config.yaml
n_layer: 10
d_model: 128
n_experts: 32
experts_per_token: 4
d_expert: 64
d_shared_expert: 0
activation: "squared_relu"
moe_layers: [1, 2, 3, 4, 5, 6, 7, 8, 9]
router_score: "sigmoid"
normalize_top_k: true
routed_scale: 2.5
balance_loss: 0.00574
balance_bias: false
router_logit_norm: 2.0
init_std_router: 0.0232
lr_router: 0.000931
vocab_size: 2048
norm: "rmsnorm"
norm_eps: 1e-06
tie_embeddings: "early"
optimizer: "muon_variant"
lr: 0.00977
beta1: 0.9
batch_tokens: [32768, 65536, 131072]
seq_len: 1024
train_tokens: 235000000
steps: 3718
dataset: "wikipedia_en"
Below are experts of layer 3 (counted from 0) of a mixture-of-experts language model. Rows are named router (the router's row for the expert), up (a neuron's input weights, with its number) and show model dimensions 0-127. Each number is 128 + 24 x the weight over its row's rms, rounded and kept within 0 to 255. Numbers have three digits each.
After each expert's rows: "gets" lists some tokens that make up at least twice as much of what it gets as of all text. This comes from a sample of Wikipedia text that the model never trained on. Tokens count by the router's weight.

# expert 21
router:089152080100141148147157103130092079157139140116163125122128123115150154080143103087083096091106131118137134105122148097115120108150158128107124152140180130113156127138139104153130086097101132119123175112104131116136143133129106066102144084137108155147144102092129136097116142136140087147104105142149136120117139127104150075126145129153155184129137148159118131140103111115080126117153
up0:103148130140139124152112145094107109175103132122103163110152118128135139132132150121128115133148108153148161119184182126141090066126133188083110130108130111055140151126107141094123117136124152134118138089070143161105143124166118115167114118168170134121097095135121163137125105096123118137117122143117123142142141127142137154134136115151147142115128146159153129109128089098169185129110
up1:125160127118094134114126096088120129123118112152179155141095151158090105137148127108127082138077122148114086116113153147151118122134136165132104102103038103115129118178126100114151150162101105117139151105121131083105160134090142114131138108142176138113133107142131127137102141119094091122100130141161123135118131119127079165129121110148144147122126083137102139140133170132116088128167
up2:069138082113104123158134095110109097135149114115137101100161148147111135110118136117116124143128148162130103084157103131095123155131138135165079102152153100112152113124120166146131121147081120106152133106073152113120142120151128119116087132127145164086142169134154119125159159134108031094137135094130150166135099120122109148135149106094128104130129123115098099110132127155126124134149
up3:153192149135124136148123109106097161117085093077193121135100111123112135093173113111131132105124118109121075118120130133117108173138129122067082093144157122135129132137127090120123108146102112143089132183095169100098135129104124119132106136150152101121130145090152135136123123135168102129070149113131118128130136097127134159114130106142106183137154105142137121142130109103112146149136
up4:099159118168133155144128098120120113128094120113098156161143112088146094098153109087122121125172115103098104091090152154170146122144166140125138101145132108124131133132155127137133148100124125108150146165107106144108129129126111111121121088211106101159154145115131150092155117120136154163113095140123140160085116118092103175102142134132126164117142141134189107151128108104092108148121
gets: " ", " S", " C", " F", " P", " G"

# expert 1
router:100159138157131129125147122113135106086079129149131110145142130104173138139091127145112113153180086126122116137149119154070124135110113089123121139138116110089152063122169135087124116144120120141175091120147102111160115177094162108137156146128128101146126140131090134153097122168075119099102119109140136143099120126157113170136121136167095136104136122132120123118189128159113134128127
up0:111135112138152081105134104142132105140086081171144143146154127085153138123100094128126137139141123078123162136146128170117134104119169109108128126139123136112133104119137158145114114150143095083107090105158088127171177152126152158086131125146149075109140156151105143134120133099098168129127118134132099114116122158116187169170161128159122158136117141114119144123149134106100111098087
up1:148120147126085107099082105099096145125145114191148137126139166117119134152096117089156109123139099144108133124079124134096159115142132123136140124127108105098109137124150140153097103139103096121136124159119119114127126155133167126112188142094163092090138190109134109085070127150079132154144179105111135139114086131124130151149146119113110137075147145124132121128157140132121140156104
up2:118119127137128119130101099102097108112121118158103159145134120098154168127134092108139125132155122147143144084148084150064120146127139112132132128150173125134123135095115150107091101120120123081119113134110107148153134184099100161088123173108169108132153132112138106186090119116098132124123140128119137120075110148112120164133128180179096112131151153143161161108154122105163125110112
up3:105122128135116101126121114119117105112125135136133127153096085178143133127114115117121140166161134120156128101157096135090107080125142070106143126144089146076159122088121151113113134106121144067120111126109083166090180104122115103135143164152174112143138144123121081149119144161104126134150127124130171153097115115159136135120136135124114157121144128158151125119167111080108157166088
up4:128105158124132160101122173108098159112097123103138130117123135149129129140115145108104083176115121124083145118137150202098126083126160126059154138136134144103091124112137170099124088145125149123167106129165129116116166126112142166108145129114148086093091160137119142129137114166118136135122125128124133101102137119147102147135118148171081164142131135133172117165120117171147139113118
gets: " to", "a", "o", " by", "la", "ia"

# expert 31
router:129107112090138115116139100040112102098156110123126151148127125133119124116099100182148104135103163122110149124143146089117106161108107145121140135127125147128145136118113089129095112131122152170122117118147144097118112147113137133100105128161112127131098133127122133164155135112118136123085069125126143139146127104095074135114105152137098147042112179110138089105102139128161140099156
up0:136122103113122131159143099088078125179137101149163168156122134147143115130116114112163137122161141133106179100105094099099116116133106119138128131142135089127116117125122156136109144135097140135134080135130109162125153157193120082121080149108147140143109123168142138163104161157116117136109117100110130114124130098108163071098114085135111162128144148139159129126093161111163167124157
up1:135113158104129159146166132105107145133114117112171130124139131139132114142108048141150161150123095123106125068129109149096134120139137144091119108089148129134136118172116106128125127128118131128117158132170149139119128139158129122148115117082109125123106157135098114131115151148099180157112060113142157118140096106112140115109094111143134137053139188138137166158152134098110162111112
up2:128115111107127087109091166087134163166194114128157192122112124126120116132135121136107098112132172084120124087125131096064146148119118107115135113135114132098097096132108146133097131147139153137144125142132096140122137151118159076112061125161173121121131132114102138139136118082176158112081125119118131154144115148149117104120136139114109148131127097123147118145163127106095159150124
up3:121108152058095102144132121081127138123118117116157175115075148114109097106102076108094134147124171139076116114179154109139147150102121150118144092127120138159138120119097120137114100130128115136136139190120170118113147099119118163089119138119110117124115123126146126183153102126112111119135172119137126097114171151107095135102123128111125110107155138128119120122149150123162114132062
up4:132117135119142136149118118127123133130136101140111158164126118174166098108140121131102105093136162147163142137139112133105172081115136127133101142117078106142111083177109121132159115147129156158123133123145138112156102149159146102112120143145160108135098191102096140162147138099125089171166121111098131083122186121116116131157129118140089111157128140138108145139171149111153068153149
gets: " of", " in", " to", " for", " on", " by"

# expert 15
router:101133138122097053158147147104089214117083084105109140125140123141094130133129089130138143161112125120129135095150115151116120158150133109119097123106144154141116096120117135108107129131107118163121114128135129112097120153154113117090056179174142150135115150122124126163185112098098175122166104142139150132131144118116131149108134137144135122123158152132122137135173131138141117142109
up0:113097122107141125142092178146121117133121099116146106117081122125142152118147084150104052132083143117128164085089146097105125147095122143107142164159116169120100120150121174113143153155136118145125102116130076086063120164170111115123131119131163143119119154117176133126120126114139136104143108120136110113110123075125163132129135140145155085121112105135139163117140115141123146161125
up1:114144076119119119098130139133130149130112125142136109124123100106105132120132133086124077157132133168134134108124118097122100139108158105126165127182119129149120107172132121150105135097101149098127142098112154100136125118116118121103074146132139117124169101146141143130141133101135137047139167139180133116112147157102164136140153130132110178070161125174130114092163122154152078136107
up2:131144158166143117124113178121166109088158146147156133152151162136120119150114085084149152143115159096119124104135113128128167116142091092124149122097146137145122168113144129139111101166124139104125109129095102158124109159148143146128110141122124120135142135139091115122146156073124132150182134180141091141119166180115111085095098115120122145161128137130119110147202098122160102135131
up3:086175125069110100086118110133117119094127124115110129126110140136110139190097141129198108114137106125149158110132165130118127155177120143126125149117139107146119121125139135129143146153103133104122132073132109140112135127187102151164114150154097109140189117132139136104091142163108105167161147148138122142117135135140138110153090108160111111147071135142097090118114157100132147124139
up4:111168151116148093163134117147079153127115061142108121167154129143168151148102134162147106121144107137130100121168154100157149179130154148134118121094130142137150124128108143122099142112136121133093102132077152084153107162155164109123105146151092118146117102153159135140150114131134163148131099125139097085120105134106123115096148148154167156153158137144094095128157108116146099099157
gets: "\n", " the", " |", ".", " and", " in"

# expert 13
router:110089166125130139119124139171122124143129118084134111131177134145149128137126146165135150093115118106119131135113140138145187106114122121110122077121169159118133153076134108159118129163125164131122132145110167113164131127124114136075166143093121111104106129144116138126130186190123161123118109135094127140089136107160109164129121083103156109124172113124126115166148150141107074120164
up0:146097125084151138130114150182103137129113094103158122146118076155135099170102138147140164127114111157115152124166096171110148100142147126098107105132184112087104126142122157126139088152148125133149124163130110154138088129155139123135149147105133090140117140177127128153129174190097125164147114186111105123101113143124127116147112129119148144138135107134166110147165172124124122142140
up1:105127152106106109150100100126122122114085110135096119105143143147139090119097095143140154115130117114121136091114141125102134115063142122129116101137137110058143149102145141110142104148116168128129186141098098132137121133164101137128157110132108123151120126117138131174137154125132183143078114103123148146104105133152137188133151154077170107131183158101127134127151174106122147114154
up2:113113137137137076164077187133102096134146127113126103098156120126124129123091143139164173146115131100109138168135126155102134121090114143125137101165190160125154133074142110137134066175134134112133138123122127135121126122176091156102097150136145130077144111165128134144129111129093121141113107129093124154108136147147075158126125119162139080141112134156136094118125127127121132109099
up3:147110121118120143128144119127147127139138109132159101132112102145143119159085117135090122109184120115116126081139116096155182150123126140104103113149124123130134110117092136125137099139134116117113108117044129196166146149151148204117130142106180097128126125077129141159133135143104134163163119165112126123108115172118153156118111119149097149162162139141135114136135150097144113106152
up4:108138175119148138137130139140079120128150108120123113096119136121134128159129100181106158094149090122113118099116159114090157130091173134140118109108153151129127119126129127146156109110136136100125109163153136136125104141118128184097113152113125118098100141130202109150108146116127163168109127159171116138128131125130156167157186124115166102109151119163131170123105125174115071116147
gets: "-", "ri", "li", "vi", "o", "i"

# expert 18
router:120075140141144150134083118100138118120137112121097150196163094106092101145116106108155152120110126122101146123138150080166065120168114129102177155148111132184099154131136141135114137097157110123114127126128125109135128153133122169153131126133137142111126069106152101144142122111109153154171123110102143131125167110098160106131159127114120115113143173098145136154130168118146174131136
up0:141118134153173146155071104104115110120129128131080155112134148183140124132108091085117117102156123171146156096149153134136085168126132116130158114131149121114144142131122154161131142147162132091088128143112114156138117143141155144135140146151131116075137148139156147155114155124137159115163104120112130117136152088134140157084130140110153135154121166143048126146162134145136164181121
up1:070113151139141127152125162134116128095170132115162127147114091108104161147148115132102122153138100135130128107117111130121080097168117139150155101145115098153127102095177160139092183106080128102150135144121142140115175143127148150149144172108131084133092137136137168119128154114144115124133148115145102103111103124117122133120193102087102141106112142146181123123145145157130160166128
up2:084131111113126110149081115132119082108171113124075140144166119118117080090110121119137145123135102164119167112153130101173098114098133110114136146123109107154072128118163132119105072141105145180141121151121136124138158134176129119130139133114153133069091063155130124116134108116146164134110114129118131124128121141100142129154137119155163174133132097146158128133120130102128126182116
up3:078137167106141109152089127116107139079149126112159186153101103130085106113127049128093154126128116099124126119104126107153113136149124148083146141147129121144119135141120142114130128143103078067106168141119152151107152109127112122067114112112127146141099105098091105146120146176113151106168149131109103101114124134170136132143146163135135102117151153084125131128106120127132117132122
up4:107101144107105107173070135115107138114151110119075154126157151158123116121095110095119145121095146119142165105113131106143093150154157111109159128143135136161125127121172130116136119111117124082125110133117140081075139086159093118116130095121163150151139135104140120158078136147116138141165112111109169168091120114122090130152104087111141131123124169139079139107149122130086099156139
gets: " in", "n", "ed", " was", "ly", " of"

# expert 6
router:103099123182091120123076113125124109132139143147142105158144172113122140103172147140122112113113130104107097131145128137116118113147143130150133151091175167160106140138123094110140142120136144140100124151148098131111125099129176101118130151097111145160175108134124169151127113123174114150109104074148088148169112138146199167131125175157168112124111102139141166131150127147133118107120
up0:137104132164072069134096183089107116162155105116097102105141107108126129107121091131104133124118150141125113126099141116103158127135133144125132107092152123074137128129136137140163113126105109119120152114094093115164132109120139101146120125136104147144072096151056114128148134104149150099138169110124129147177098126085112111118152126106129090091114111186135133110139099142138140123109
up1:119178133127109098112068117113069125145158117099152160107159117159090111064121153126106138119106133147138113110151125110125139117133127142161134120116114163119146126135163114107105120171162121116163157115092132113102127115138128076127119145142168114140171148130113129190126135127156130107152095104124117161158099135135163155131139116099096128204113130138163139154140121109121149097117
up2:113175164150104099118122138129122144130157107099108147173126140075163094128194115112132119116122130112151084085098117150122089124150088147144094128139163120132135162074137139134139105145140095110123172174144124131141165131156122119136123144084105162124151121081136114116114144090092105129161132106122107153132099182145154118137141161138135157152127118102164155095124138120132142126123
up3:127100156149145097156115141119141119054176108118123122129131128099101106088099112163092119190117103125133126115104118127131121147113136100139102141104164106130146116119085119145203101134134100127109129195159115147131140131156153120151147114156145137145154123119143134162067115153114145122124132092143149149137140119118142132148166150164110163114148143155140155110144112150149102174115
up4:103134169123157126125126143073112167125153140128128144134094137123123138115133124111092110126156112100155143087166124116114124150134147148121151117110147158155139132180177151168138122114121147100138149131146114120123081146114121137131087152144161113135128111126156125121118083176142180141153129152141101124181078142150187140103124123147107073144129102142127140117083111104175083139136
gets: "\n", "-", ".", "S", "C", " G"

# expert 20
router:115131171135144130129105133091145128142153150131121141087101126126193154128125130152082152105083108149095176121124115114101144158138107094120137111150170090081150109122124145121176127182143100137123112078159132119139166112117112148116127129143129101109066128125103142156140106123141140134136133144075118124120124127125111134168139099123098127087072105171142111113113110095129106117157
up0:074128150125117103094132108122090132125065133108155106129119096115120128118139112132132129141137104128102141115110098132125091150119115117122136111104163086122121183104121146143143080135082079084130155117143112157148133213113093132155106136156126130115123130113126126122141142084129132136149161070132077163101172144134107122142148127147129135143139150141155173108101144119121103153149
up1:122128141149131109167129139085142150160131122092142085116109142135144099129161159097078115185114133160124127087121081127149121115106108124145138098173160124119160129140116150203127158132064106098119161109132141122081142132108166141137121136163149142117125122112148135157146123092103151135117177157103119122125126103109133111115130114112106117108113142188170145149109136112149150127151
up2:151137104126121157121120120119097131139138135091152156117096135128124144077116049158118130126101137152111121113127109118110102139111161094118088091098135164104158139116087118151162125121113162126105108109124158153114127201133070134127107132116105130131113172170174145142156071139129143116162092129115136128078122104121119142128119103122172167139128139145124096101127137102148119119129
up3:138124159151153098134123152119134095120132123106129173115115108165113096142146115161080131166082100189098170118110092144082140139166107134127119102127120092170116076153116156163130109120089098121135154168160136113098135134131129109118110129088131110144131138146123095135143104096119131132121145142107138118145107137117115107109100123131094104101134117129117073177143154172156143171115
up4:132110113113137145094109127092099153108112083124138133088165083135115134147128117144104128101107091121083147133124128172112130146117106059080115088110156104147132113120115173119130114130122069132103107103121136134101155135155145103120121125127088143082131198114103155144154120104123075168095108135101086105139127110110092127145124137130140140126133094162101113160137121126132141131118
gets: " a", " A", " F", " E", " O", " P"